Experts of a small language model.
Size: width 320, vocabulary 24165, 38.3M parameters.
Below are experts of layer 8 (counted from 0) of a mixture-of-experts language model. Rows are named router (the router's row for the expert), gate (a neuron's input weights, with its number), up (a neuron's input weights, with its number), down (a neuron's output weights, with its number) and show model dimensions 200-239. Each number is 500 + 40 x the weight over its row's rms, rounded and kept within 0 to 999. Numbers have three digits each.
Before each expert's rows: "comes after" lists some tokens at least twice as common just before its tokens as in all text; "comes before" lists some tokens at least twice as common just after its tokens as in all text. This comes from a sample of Wikipedia text that the model never trained on. Tokens count by the router's weight.

# expert 4
comes after: " |", "|", ";", ":", " /", "%"
comes before: " ", "1", "2", " |", "3", "4"
router:535552552504431516484448503483439493482470412503530567508445442465454577570527487494525484516501497514475501602461513571
gate75:458584546568562455478510466460521447526495486468486442409464467495509465483481532520485482462427543487473490501535555503
up75:523482490519506515419554534493472506544521484553462534565510560456515538488558489585539552483526572529503470448556506502
down75:527549488544525497569504503567485421531526463485531493480527482515459515526501507409529510471503494532422562478474451493
gate76:463572576541489498396521444527497547525459536471519521542562449554540547518425486551536488474444507439474531559487552541
up76:527488442534477500506547504545473481477487523467454442487478553484451480468496472530465563488470521541570480443394406499
down76:518518504526524546574482477472426555538522510493512436474532522503497511559529415469390478401564539517412472479541542512
gate77:517523506492502474518549515489490445550511527599504442491574442513561541462435541561539458508549521549572457555558559555
up77:509481470510523521572525469461462474549484556508474497470483520530509495473435564494497499561490525457497441494542571541
down77:478475533511464516502489478510519418443539543528461535497535518531513456501528537474465475523421560452499480548435541516
gate78:512509551474481477516452494490478510600415520545529466533440515444451490497543613518577552505428507551483578530406478433
up78:443502519500473466522447398500501515471500511530532508548533510464519516515541467547457523365468483504550486538501548467
down78:558483472526459469499489433510525474503566549472397535459517565452518474495540512489464542520525496569488499496491504524
gate79:461527502465548535523493457485508483490479512484435495451534464496437544550527406430542519553552506524481476463483488461
up79:532524493487498491497581442443457498577476481487497509508540507480467564484511468458521514503502504508487465532447531472
down79:518521546464538524452535508431463506519594500428460481470491474472445512474562498538531502543503465488517477556412475483
gate80:492476543503499491489477539547521507480537477499476503538500570404488498541501490568470484540471492493476496597495496496
up80:568460494553489492507512615541433498548473490481480554459505475549545443509505428504485492571520473450485477524471508484
down80:473455512487462463452466538551549539471567471497452500447483438543498542503482446530559507467564488507507526583498461579
gate81:414542521456510498516461572519485407588544529500504495453488424434554539533473552514503452492458526514466487454546436500
up81:550542483503505491570493472450545471472489469513574449573600534549490422446529564444505514562536478488566587546490531543
down81:460502482505485499482522558499434469566527429464474498500560457474520525522475495421546467554482512483488490362459471547
gate82:478597484536452447569553500590478500497508490494493407529435523530466551451578461450471498499464482448428569481485546503
up82:526515526537489518510542552499410545502466470493497522500517510487519517466489512474498480473397447463456482533565413476
down82:504512551499542521475492502553523513533470503535535525475470533432476482455517382483564575526516442491564523437542504535
gate83:524456448502534513502482620509486418524577460412576544506519479512493495463554542470501511536483477461479503551499408526
up83:534482511422555460536468376442535481477462481518459496463577526540528545531434449497509462565534540508470499459517515484
down83:456552487563425459427536516528477501437514519501464531486502468453483476453536451490517521526520480518394445483542432479
gate84:509432624552419447490473451522539502530458480534523517475499479479512452543557511478462522444473549549499455514519464487
up84:522476442476557543507503555481454476540527492466516503576464561448489556467525491473512467549528491460521480521483540447
down84:418512512419487494479570491492487497525521493438477468591483570504550530518538454497560533445473469500489493497526425518
gate85:485598455561454466447489514483463554469539453448511539544452485521465509461478521487455511481494507471508542553591530527
up85:474520478462466492410496543538515551521505548511539517541458448543518479475554553508568456482431519520519494576521441471
down85:544484483444547543516534561541461409475520442502547469560474488584468472501462549480544403455485525516495517493532469516
gate86:404461518538418517532464538509411511518509479493538521528478471475527550548549502540360483449487462524498464550547530495
up86:529471480470577461506542454461538590449490457522466467458468517490473424492528548494537566449568479488579471436457533434
down86:424485551484564480456518483534472437507513446498576405443442451456503555522457545385503524499556502514428399491552450459
gate87:511534511501399507514591528487539513546448415485484568486619466430524486527528525519517527522491511553467493500454443556
up87:542488425450528448392520486474442506486507553491531467455442614531518550469497461468473483440505525466506516478453540486
down87:572542460540517536512526532488473485447466504519545516527521494437520541475475482571459531440509556506562457434425524473
gate88:545515530539442493474509556515537442508528435514507524500558498536522455469499437449481498498448458452478531516487483454
up88:510512547535535500485470470481519503528552498481481458509487451498478510477513479533555420446502512531535483490473453559
down88:465430500547539567512506558472559472507454456469488459441535473491515524496528501552478451477443505502509444563450500499
gate89:555462531503473513524464431442474463498534474540540517534488461409523436489451588488499434469548523527508492458508452489
up89:482514464473473508437481576536475492474504495439487501541527545459480499500509436503510552503474546516498470550529555568
down89:481551509512549476461549489417571562533583541493480550451452540515558539482498583519482457493500439550525490475494439505
gate90:520509498451555521477520525491455533556505475577503516534518554497576473535479483505451528474478522534516445555436442497
up90:426422503534515519497549509561534457529460472544532568488554560402526500532514443431596500520523541478523496504554419501
down90:563482488467530394544491471565465519482500531447491508526451476536498518561471474452469518389507543513482491376554584527
gate91:580540485548513441544497534547515492547510514511484510546479435568556478479528475478461475494452552510481538519507485470
up91:436495531550429526470451491430518530478529468520518557457481558411454433510502508561484515515497427519515455495463486504
down91:457483515511522491564557441438507492529431502556490491494563554538531511461521430463540484505479522565511492544517508555
gate92:540513522479469474508486487511436479576577413534489533472510520502495434474522488435495460547467483549503536538552522470
up92:441521467511498521531503503534537505467490570454516491529482416537512531533516539489484525489528505428520434416492448531
down92:485474441529489485515562545552457466529525498491455506562489445467552529486525452526562500510484481524540500493530475546
gate93:574576573545488506513519540472398475534538482461462480502416480547555448477530551525518540508442443459534545499519505455
up93:509488509534515487486544506551573515536486532451400472434512560523549499456492459508527431462464473508484546480513481537
down93:489423574516503490474479433502547514497551461453473492543458526532529525458436548566457515566432445527463524536452454535
gate94:527427575557543487464464495478543522510537464576511480518515470539455510517414476544487493478452486503490528486463499533
up94:536550461474511560498473506417467534510503475530536518524478512461466496415513484512470472495578507465490485517465415404
down94:484579571529562517412479470539528437516560481504490564501503530594568545493517442536470447469446505529470547509505521555
gate95:509552449531470439477495505515475553531517470484384569494516476588515518544491447448507368584496470489425519517551521515
up95:517482502536420406538474535498534476476503469414413556478486492549475494580462497451447494513432505557473480522568567549
down95:439569445546483506460452492443547521439527455553510518473487497542402493469474462521479529459503525525551588508590497450
gate96:530463488524413557509427588527503457500498452503492473526533516475485421552488526385468533595490529474591546497524502555
up96:443459564518501463512508487515483501586502606501446465500494538474449457440457494593509487535465544489455493451469528488
down96:523538486461403497498429552497522547477543381487525476546521487499520498552562510423538487583478487539524496552533518511
gate97:481559501522526505475446501511512517484498508516530479555512528488415449533511543543474539458505471499449512518505531516
up97:501550483440567447545414493479520555500536480508466552445506554533462549509545473443472446493527457486494436496533530500
down97:525493546547449466551514493480511454520549474529467549501508457510454463553451445485445485477477490468588492475540481544
gate98:458427492517496523492455475542594538503484458477449556547463414503484469475553522506509525504493506525457501502584518490
up98:491546507479515521447533560448482585550438562520491459500553533482484490442574538557438469428436508517501514496457465548
down98:487469487541502487503451501513502509604558547465484484500547526510407539508415533449572456441581483541532491440466482532

# expert 3
comes after: " ", "1", "2", "0", "9", "8"
comes before: "0", "9", "8", "7", "5", "6"
router:524457477518484497428539446510494530548524561562537493526593475569501489543444408483461501519417521535513548503526449526
gate75:576434515467572560458495450523525533528441620563542471518533505459500461525504476468521467505406497558455523500514554428
up75:448453502569497447530542486512516532565546519460479554546534416525501489475462469490491492500415506532509483469556477506
down75:547499598464467565555530496547513492486462461542484430435503507485543419508479511519491515523462489582518482429530510438
gate76:468422543436521531467534570536524434487515474485466538560486496476491536530469546469487583530502473507522484418548599473
up76:553479491513456562529498453528534491494486541567489465484495524538477529516409443447462541536493457491461573452485485490
down76:459427425535513463558460465513540520491497538462503569410506573431487476518473476535460571529546579576481493513501487536
gate77:420494466506515556463487508536528523515501435535488532483576436539472567516513482551481543506514514524423448481574480468
up77:468472505486531559479481511499576552549560433507505523479595512547510551510514459536455535524511540477520454533492457493
down77:420548512519509473499472492510504498528460554525517466552500467434501489482580494487518535533457455555449526524514491489
gate78:516560471485502554556442501482533434476568554534491450500550506414482476525494561517479535458456522524471430498512494535
up78:469517487509451582509512461537511468494551536508474406450535504447451479434528475505475522464517510541490428512496485535
down78:562462473504524516455512488569521509521496530513524489558478495533505440461476529526523486511434448493452442528515441552
gate79:505498527498447477490448468502487551472554515551556515527492495462486420519521483492467496509495534514507475471517513569
up79:460506553488438452451534532571526569460497549513509473526493526520492489479552541462507551487498434594480500450542537534
down79:520480530492505472482496523417481507415494494510559503537492448534500533445483568449542511553574447477525393402554501515
gate80:515523536536488438521508533512521543516534592539529469543434528486486441515509541549452544457500495443484442493445439485
up80:526509528539415428485458519530497496471508494457491485488572487541507429485538544457472450501500486488481529543523530568
down80:478437474478537526471505453506548527437500485401455545483496514479465478488521427474525534487459489514510524530480505525
gate81:470467489558469524539514439500422529529567588511519467494478576520491522567517432521410494552465489518544513522453428475
up81:498490479530482495544625464570453511517487527476427472598501508537474539470402549533569507522527594532544538410530488475
down81:547474543542531487483476563470491493557542518510447445455468457548525430511498479523442516455546519534468494511447451523
gate82:520438502519529505554486538512561588574577503513497512557531461498523525543505474480461493504512490529475561565497534485
up82:559538482497472536487446493439397451470443522470510514434434540475471439453529504476550488544537511461555452524448508552
down82:488474542560556512511495521518451503484534454426529524547480471527545487520458591537462448499519536500553462492466501436
gate83:480449518463499457501576556432509498501529524470550467557464510533507539509434475468492561417497501520482490550590483498
up83:456480482529506514466509519467599474516503485479478547456557501577463482480437500455511517484479466444532452489557494503
down83:538508487545487555495483445495551511524518495497500447493514506419522488494494450479500464517499521541529417426551534531
gate84:496482498528535506473519503546490495520493588505539434467509504501422469519468486464501475505582495429455499556509493552
up84:569506511545523475469471505514455452489529445507524508466458534439528480541515494392453451425571521520518489516486527509
down84:591481520545516625516526561436479467536438538497525491540475474435530520551483472507482544474462532494490507567488539555
gate85:522469493548545469532518447545469477533463557569456449507515478471486414549461468563525485535503551478446453479540513462
up85:488501536564505496527579504432484508550570441528444499460514443468525509485463394488493544496504494486473522480548525509
down85:516566490529478510441555452476502519583588517546420518489530480516512498504532546481548560509427482454538481454492466561
gate86:454526547581519524448541496562516575520504463515447512518512478506478493469528456507562530586464416449494498478429459430
up86:525466521480450484509516470485484491494492516464637490481479536457488554530532539499418466485537505554455513517512595486
down86:560490476461489518481481492492541490482505498469518492519447463486484522550472534572549475450483510438564472555568501538
gate87:466494512507487495548514461516509573570449562502527478424572519486548403459441487541541479486508498571460486465567479528
up87:500466504556461531495566409570440519517439544495454480471541551461461443482424474509519474583488532524493512451565457512
down87:551604545516514528483540425468491502437467510563530518495502532553442526453487515524462544492479522449503449495505509531
gate88:521524523596496442518584489521519558478527483507541563479579509499529588543524494552512471476523512524548485489450481516
up88:496504522474574492466519483477578528520498468543477510407477495540499473516536499546445484618455475483442517502493518487
down88:568510528536530471525527539443510541474455514552506578452558457514495489515530504531513511494531573540487490444530478467
gate89:589440526542449515551528496456525479508442530526487571437525480552525508527472458453512501530531469523497457484478478569
up89:494505483501525538541468456536449456522460504480469497513527470572439536633491459505531484534536551441461502529475511547
down89:491517496542526447475492462506487500478528475524437590481564521481466480580541479544504436404463501510432536531551580498
gate90:479534531599489464538497471478618540414546535496516477550506493505540463489568520452569474465537507556496519480506487470
up90:508469466414434526460487553461488481554486451472532495464490521433507479519438538430590448569454474529553517478476561537
down90:461515555519550464440601504476471496470513474573500479500488515413439561481462407459502469512463517492435455531467500537
gate91:453525446560504476506509444547532543562484515524530498502530489448519519437512575541433491575495441469516543532521536521
up91:535531509441537504518470479488492486497490487551523539503537550440407522560497512513498498463538534537488606542534561466
down91:530548504505474509513502507540478441468515497456517476532455508506501514540520490492428488460517485452485550505513484538
gate92:502517436490396558477509460538517462461530466492438496532560479442454449506453484491474477511519473482516441506526455484
up92:501532541503522451540524555443522507523450564551526496434549513534526505534543466504486556540568539526585545519484515439
down92:524547498443451473531511456505486532547528515527468491537440523505525549526445491509490557431473483497488464514511529499
gate93:568514451519457525482486467522514519486552543516467491585497474502523463535499522446497534514473491447536552591508543483
up93:530492467461518555443487418472500550443499469502463441543543470479550484449484450497486550456482496478504527512505431485
down93:460482521431545543500499525539481425471459468465451455492510466573455541432473475441517421501528525465423458457503498541
gate94:524486522536491600492476460438533527499483483472564485516562442515550496471507502501459517559450451453433508477498485435
up94:493470501482473516516514512543446491466575500558454566469495512486544433514538502540465516610498449519541495492463502522
down94:460479543504546475486461510442567458487586468426466489495417454470484518416458480470529429495527528497531457474438533524
gate95:508565444519565585438421507481450481488562562529573442455532468539504545490507513479548537453492562481524537484489511538
up95:531500499475464490548579449494428498514509435452518522473577492504595478561494485469510415513552526491460483491496523459
down95:500533473567490460466530463547527573480497438504475527595501507507507540513408471568520562436474538452591463535566499510
gate96:521521532551505573498494425543462446509562453496487504530498540445549487492486443471488507517462478441519458463519463453
up96:486542518550421594538510493539535484462507420410497438514525549548457448450488449464531495599556449485437555455461492545
down96:545449437532590542499496537560538449407550499464538532542504484520536591504450509517503573458482539480441539445509550571
gate97:608548539488511497498498543492462456514502583468466478483390492554476527536482467457497505451455472409473524493545475459
up97:471455497531587454510499444501520482469515467466501520475566542611479535540511471556482463524537549444497476519414537536
down97:501429527524526501522498494503549511477399469481581581486498463511446611509508485552574419542548529494438515513480422522
gate98:525464568540532454483533458484572562581532479585514510602570477446543511473542469557452526507514539575500528435568408500
up98:485488447547435490499470500527484511471480533487440484469475537480476435542436516491521504540547461466533599502408481613
down98:418508454479491523404526534504524524447508507499545442497432507489491484483517472424496546473461505511457473548465501464

# expert 0
comes after: "\n", ".", "==", "===", " =", " =="
comes before: "\n", "==", "-", " The", "The", "|"
router:501597470579486484494651504472432485500512478510547535568514486444508526494518491487489457491493506493492616474517495470
gate75:501464470503493457492485503517501487523473530507500551551474491542490534519518522518493485495460531508492501506513511530
up75:510538559453511526556516494499516516478504574480550489450490490507518591520464515461510553493522498481526497506511485493
down75:398497537476518518447509493471525498496525466587502484459465499481538453586511500480459463432480502489527501499476577615
gate76:486443468565456475525509528558519466484537494436492549570566516533531522531514436525442516535554522546529471489507515438
up76:501509534537432509495509512495541491476440535527467495558509545481526547493420486491440527511533437577504552514484511483
down76:484472512505508434546483527508493480508516505525439464428482490494489455541539466492521490507424497543453550465480516464
gate77:437518511591536462475481457464465444438547439527461569477517525497477479538521427446505448545484477540532520477516405512
up77:494508490500462560499511489580549468629495457539486533477555446548533537484452559553531520443481449391511538515475477507
down77:525474503489551438527545443519522552472496383591511540467492547504496477521512532485452547484502532463514494537436467580
gate78:519474515540462468482542565452524443563520519510468541535431454492590540518473483498514469566534564510472549481515451453
up78:452456449503459456550434483495537548529506499493446461518535497573579515570483446504521523495511502511496507574418430489
down78:483548496431490504514540530464518471461481510460570577522448448477475498473564442561467498538542484501603469474548496491
gate79:473473443548447516514471552544474495588490388568521455512533455499537474552553557460510496507493524475469532533517502523
up79:512501408519513497511499480543534511512486598504499540520531483565493427527537546520536569503461485462504473416493533422
down79:474476555527412513528491499518563534498426531459418472507570494430541471535584494462533552513452527523490508491499577498
gate80:448561474505490492524505471504510486406522481542503579534466463484518543463514487442482506484458467453452486513504514498
up80:534538571455515465462521532490539542509449504504512537487440489469448556525502507495525526456424431512564527582509526487
down80:445550403457510547485487511555468523517476506536482510541478478375500508492516479528443504488545501462444531460436561465
gate81:530464545638534517509420463515510588448566449577477510464595501500473484536500536396532477528494484473525515482471514454
up81:534492520512582501536500535456525497545602481506541481457503512464426495446453557513450553490519562474525496497436557444
down81:472439457467537477503549578472524619506496501521495531571500488538542530482577500511511480446491486493515474556534498504
gate82:581564480485495542526437483519494550539507465560479563447533505494487455511503513540517519481522476529564598475585468573
up82:522498537549505548529435503578507561451526485561457565468513400508426524488493495472534500475419516499553539446550464537
down82:472473580479466550512399458489520534490505527540545511469425492503546547475464493485478552519520505563564446467495509460
gate83:477542520521537490478538440519460577456447545460460479560511456504458516481470491530526488498502422524518520538476507457
up83:468526498486543534485509508552469461453487579481426499530555504475501484512436529505518502506494474489520526513486552532
down83:464445483438484485494526516465470600498420492542466543494464551495534456446481574529525472543519539529540416555468560519
gate84:553525429528474500559504524465449429472539460531529511511557514507505492487479499504501442547466554461468585527532520500
up84:524486528505531563429469423492486434484590493444454539469521541505510510509377534505571506543472501527492455479521561488
down84:420528535458428495428496547488473514511473501535551500497566555483491520506480523549509432508475505485540512537424516486
gate85:447529497480485539466571554506517428530494495482492521493508466489451516502478530513501526507491489520541463556498527527
up85:506501552534547498502536504565482525440519479536509539564557531488546507496533457414429508476527491505481511471492515520
down85:524465502512458532493478459466456512407413465471459542473516549479495476448531432476494545534572415564532495553562495536
gate86:462531503515482483517521478527502490564470478482596500543587468502476495518525521481485555570481484500508527537500524407
up86:491503500516524501562444463429473505546474468415502529559552510510472475567493497475518548501514486534511501473568520411
down86:482531501494531527490515488498549498542458481511591497503502517505431509547503423552510534558421500496494461477560523525
gate87:493483541550536569488540498516536467572520528537566479532483498474461503456449439446489521495530483494551462462469480457
up87:498532534484514451482479516476538480504450491417543583537456501436428555580555467506488494474464474525573453559483506456
down87:465504501514444542471502517513485503438469486496501513474452565456491487560518436502440518538543489488532441474538525501
gate88:466495488493497509492484428443486550557488509537490435536518463476548508503505478454460507575467503482545516496461542449
up88:487536476466478448496481427525507545487468530546508483517471490523553486474503411624466553523505463469432553519507457532
down88:517448561535447552521541489485507439469499495557515500452525449487457581551461550448514492442418539511550483515537499470
gate89:480517527475559452519572462506489430547534524450435498492525521510495468496494494419464455521463535472501519498418445439
up89:528484535559475488541433513491462562476552525494569473543427481475466519501465576514550493479551488535445485520562517478
down89:526537385501448486459520553457494466520491544533521513528529405505518485440400581480487492485535548492515535455460488483
gate90:563503511530423481514601492529434491512563471466464480543502505493488494545453465471521471511507474514473559492472496453
up90:452494470449598528502479502484569447447462500527549452479503508516533517473547561487495551484512531477508441508517504486
down90:467527503453544487513478526531486530518469460462493548530497469482533497508440515500494451461487490566432538425405539426
gate91:461510453493492511474596527551557493539522486433488481473506465538560493547520526578401482543487430516559558493406487490
up91:509418460507497501521490492467475480552547490431515550491484472507464439483529572497459531471552519567540485565500466462
down91:551487523453533508493579501471485522501567496483452530428589500572550445530488553472512461542518462545483561530486526527
gate92:440465459544496432552560538467550482518556445489511489517471525528482443547494561469420498449464514499567522507436442484
up92:513517514503552497491536451491436417518515532488415502434496527531444409493480497468515544504535497493496528529486535481
down92:478439487499456551439502459526484431490571472519586527483535532476520448497487559530470455505487496519551439534479431503
gate93:494509497488495583450455531440516512486552480490468452506507477473418498545461522536554486497550491461563555401532562482
up93:545510450514444536528484500532431503552514471540477568455571515444537532484455487482508482463508520650499444569443490531
down93:532544434426495508443571522511438463480461502545541431416451535573478456468455478489510530563490484534511520491470484540
gate94:513453498498459545485493505530493475511568505463537571465599502530502476513499449501401381561505501456388561498513392424
up94:518439472570513497476492488449508502468489537445548514544510526558507511459508504507534484519432523507475430564491560470
down94:475475488497495513522456465536523521520455487516511517468515437505511496509456532513404500534486540521525475516557590535
gate95:507551544512464521465564548511564446473540495584508489524542467522480507500474434531524491530424485468527563550446488472
up95:530548504520494530492516459481529567494513612512506529464600455468557489466605520472451519496525458478509481522515471526
down95:574517496502493511509466575537442457492557473487514424477530534488485477453450463513515478520451503462435462521423499464
gate96:505542556542428513445448516446511453489498519520618502434510461508509519493544426513490448534527527478497542477492548461
up96:505452394488568517524495529497431531532483494474470542520465458520498507505476566552527525445442526488495414490481483490
down96:492488477452469516562494514573445462511500500522582499529440493412518522522514560460481427490509525519516512561525485497
gate97:479564461510527477576539427494534530454509556534551511551572551469559492512476523443458502467524504462490551461464495508
up97:500531470520496393531496498509517487513469530529508508510536505445532477470576527483468542532550484484500558515481536512
down97:494498548511483481512493507458446435520526437533490495515407505436540510531570467520418570522554499540497527550559500482
gate98:513506530519510466490565536483529456541526478465539477605462472448521470559470506479502508479562509499507491464514452390
up98:473479469486504529479450499502484522483472584510480535415512512541495529517510484536496482543415499512506492533503515586
down98:446530427510463566406544466472550444530493574513568550475517530453399452522500479453445514475417535557526543425415560479

# expert 5
comes after: " the", " a", " was", " to", " his", "'"
comes before: " of", " in", " to", ".", " the", " on"
router:430540535543500502526509458500535499473588437576457565473494483552501487624520483510444441507466456505457464473485461475
gate75:541527480449460534501528459628512422523478570525483474423460466495497450559502516528469439503444501563521505562486511516
up75:470473477528514519457523512511455524466484490442482518584472514505548519473456543527541533459503487479510502499500579484
down75:499468384503547509449479571437470499460461539527488445447545508490408527496465488548537510431523532535476465566544457502
gate76:510471522519467507471474462521588520510554488553514439490515503511445494489509472532498476502487570544505544417461547522
up76:404543490574541542499566478540563488513481503488546488516539493544499546519496453474484467511548563526511582407467485447
down76:475473568504423534467495500533517507528489581525456456470490481482478445509520512487508468546474503483461393465500475501
gate77:482493450538503494467467484513493529490597491516560427502418524562543644546553501539443524473571482540512530538539400496
up77:485465543439494510522507496496504517553395474511461534469525452423487411481468478460549529522480466454441478534467486527
down77:530550461479570454563418485503456509504519519467498529460483526433493604529485589469504452431395536497443461497552457553
gate78:496553538507496538507562515434567479512475479539512560455519507519476465570472473475577506524472527456481493524513483457
up78:554509587505409573523486508436484509535373486515514518570480463484471502460485452553545466495480466457578422472591536486
down78:478466527503588499480481533454486443451537507487555496455557479455438434521526475442464480460468476543509451477454550455
gate79:539477495492467542488510493456486467493527513518537555458479466542510471469478496549489539581441470485454473489430489475
up79:503438537538496516575448508533518502524547502512526513543549493480523462436501487459542434558447497491574518536444514480
down79:501512495491513533493593449482476529478488429428474534499482492522436522521459499539512531491544431450508596475463447483
gate80:504533486521509446483449480560469433515513428484462504490465487542547455517501497489562637525489514454534448542441478486
up80:532496459524525537549483414559501432625590421510446551500488529534469509546506506500523489560458549501482432469482445473
down80:545468495490542525536507459456510480511510483478550557554512519421482532523492505547508445469533408454574506520507582506
gate81:530490487534552483524548507484568510556506485524409607472477503465466460482500498466486480540510517519565540503524413530
up81:501508500550599524470510436500474493512573547500487470526442470579449504539514374468498504503482503563562498476458557491
down81:561468448578440543479480470463500459509430504518462480524552537489434394500423456499483517495495479497459493491583479520
gate82:497481485460443530509496456501481550478517511529456458459527450421462542499526587472504535506560468583550470499495480458
up82:543516437509525563474505472553538471480509476504530481433491489477504406501515495507456517516470439545469500582527488502
down82:611510464427467497514487433527567504535436530510528456504459523484594569539498422395541556557510404516497470478548515530
gate83:501474485519507545518525469561485451522563479461501477505477502495388482527488557489491469491501500482533496482497460569
up83:503509577505523500509506484513526544593464514487525561545531588433539539477509505506514551507489445496494468591550508529
down83:479456446494486448440484518474492514534577522490603509502554495466543489521500497557492540433475477529532501508537519470
gate84:444438503487465560506528492480525455394479539477583498483432481409508480517471516431499471553513506513519492575524530463
up84:491460456512453498526487555487536473577458478482520566541525486502454531445562486494505486466485524450459506500560496499
down84:442559454506507486498536504532504549507472516485530506498512541474521514524538432474530452548498492425476467493475473464
gate85:484485473433515513515561481471461517489539551544422506518458456524437471430457467485569521520455495446503531611485457543
up85:554491493438444504522492493526500447498473532510472524484499454563539540511488440544555438504499397521454498484517437536
down85:527502438501538499549526467524472483437505541500533489493532466500515455536427511445486496546511543520491495628490485518
gate86:488513474507488519482498564570490525463561495498499522502566460451482534518521488462486518509503486481420491551515489508
up86:472473532483496485491546483459484509462479493453495460527463463426511545530460504495520444533563529449494496531517507586
down86:447491537547448554515533516516591528529516490558490508437561415493475493497482539401555547550512463441582540510508495520
gate87:528498517591407467451511504438510523435482531487502514434561539539467463468530472501508468508424498567531475534470494452
up87:445489432490524472475549505522494441545540542529496425490404538397456550481551435513486512548505544468484479553441442441
down87:501440533581566508499489523551543517493499553492522568468465490506500516574459519458525527412508456583500481512532472552
gate88:516489440540447477483497515525516438526450518398525550594564490537528555450507495588511542489522513498502542506488431474
up88:509555437472549442566496465574571530447445488483545570490538555557520501461540475522502433509554506496455509494497514454
down88:480490541541442504513570477520473484453414523517497576552453495513540513529515549552520523495498448463445512506499483501
gate89:519473516593470464568466549480470517560487506477469494476555562518467463469547604450521456479463512500552467489446459448
up89:517482488534438503532434452547500428474526521516546498513526489449503413437508574441529452422487485488463524510566497494
down89:524501540440517441465425501469442543550514549459440527510498545428431436527577500545469475464509508477545514532489512424
gate90:555502484443417527541441525487497429488543518535515536520478487447494422562534574476509452524448477421513487577525497472
up90:438479500450520543506469520452459435439512470545539452522469512447500421580575522545426470502431460463500470530475466477
down90:438523496497486451507483506530571492448498541422527476474516490538533471492470540456521517409565477516452584547509502503
gate91:502518465578532453472480510451509498529462482445439510526529506437496507435482514531504505592503468533554451490557497453
up91:538457515427451523527474523529432548474526602538477448536498510522500508514482437480509499439521489487445480515494469504
down91:536520574531468491518425568489529408490487467509517480433481535489524511530471454501519475570537536451443474489541499503
gate92:504508528499498477518532528495514549471578483485496470416522516514398436479531494419534456481532508493507486585489442531
up92:498509493503460527465538507448441480520477475451375493460489454434468567535422488515520507491557491511483468478506478425
down92:527513452476438496497452485512515509499550516501440581453504473472486476481491501531515469472456573550487521486471546492
gate93:476567479559510460513511564457549593471539470435547498514494494496518447456526498529479508495526405537460550537472484544
up93:540546475483486504555499487487518451516503571589576492576450444609482454536544451518464466524509454568531505455476489496
down93:486479543443559484427524472490458530480524537500517577519495491489563563524458510508454522463467437508433435539548544547
gate94:530503535526485469488482499508434414487572455451546421524484521512499496509534529507375380458434454520427507533513491534
up94:524513484493575526483490488514526566531456549508423551539493497469448470465549440457588556537496468473563478573488508490
down94:452519517505486470523554456514485536460476509486474570510505513522561427554506443486558460547549527443513509542479604524
gate95:450523443521528479471468507513501520535491513422512463485535499523493424506409502537391462502512533499455525447528500505
up95:436516473525502520524523551458513567581510502552456415459459464489539440524517508495504411546467500455497431513538583540
down95:479537535479459502554502455506441483493445512485457531501568471416457497446468461464518614513489472494463540484541471527
gate96:573538505566521471488497487514437512455480504537395554493526506517548495529462413414533520470560437443424508539517439562
up96:530518505490486506453537453552486488536469391502512479490486501509532504514471453455491544472498460457408485503521396525
down96:498540511478547500429531492499579553486435561455536499494495444531516502540439440441521563483549451477449483525510478522
gate97:496474503534536518473435477583517497492509460506560511486575509536564492526528538498517513495495454581526492455530442433
up97:455476473529587498434483474546502471505529485477522528489502491516576420500499555448480532457466506525476526491496505486
down97:534530530481506487568472515458452463469567577567440467499441491486447505545477516543490445508523526461464558503518533460
gate98:510444474513480510529424491500539518493530494551500443493516489481503457566495526479508517488480521504459537486497454475
up98:552455470510461490582489493468453566499504576487472540464538455432497488484522534478518469482424552565478487410490511500
down98:498468403523531506473475505436508538524504486624521421550463580544476475585465441492535521458577515502511513450467527535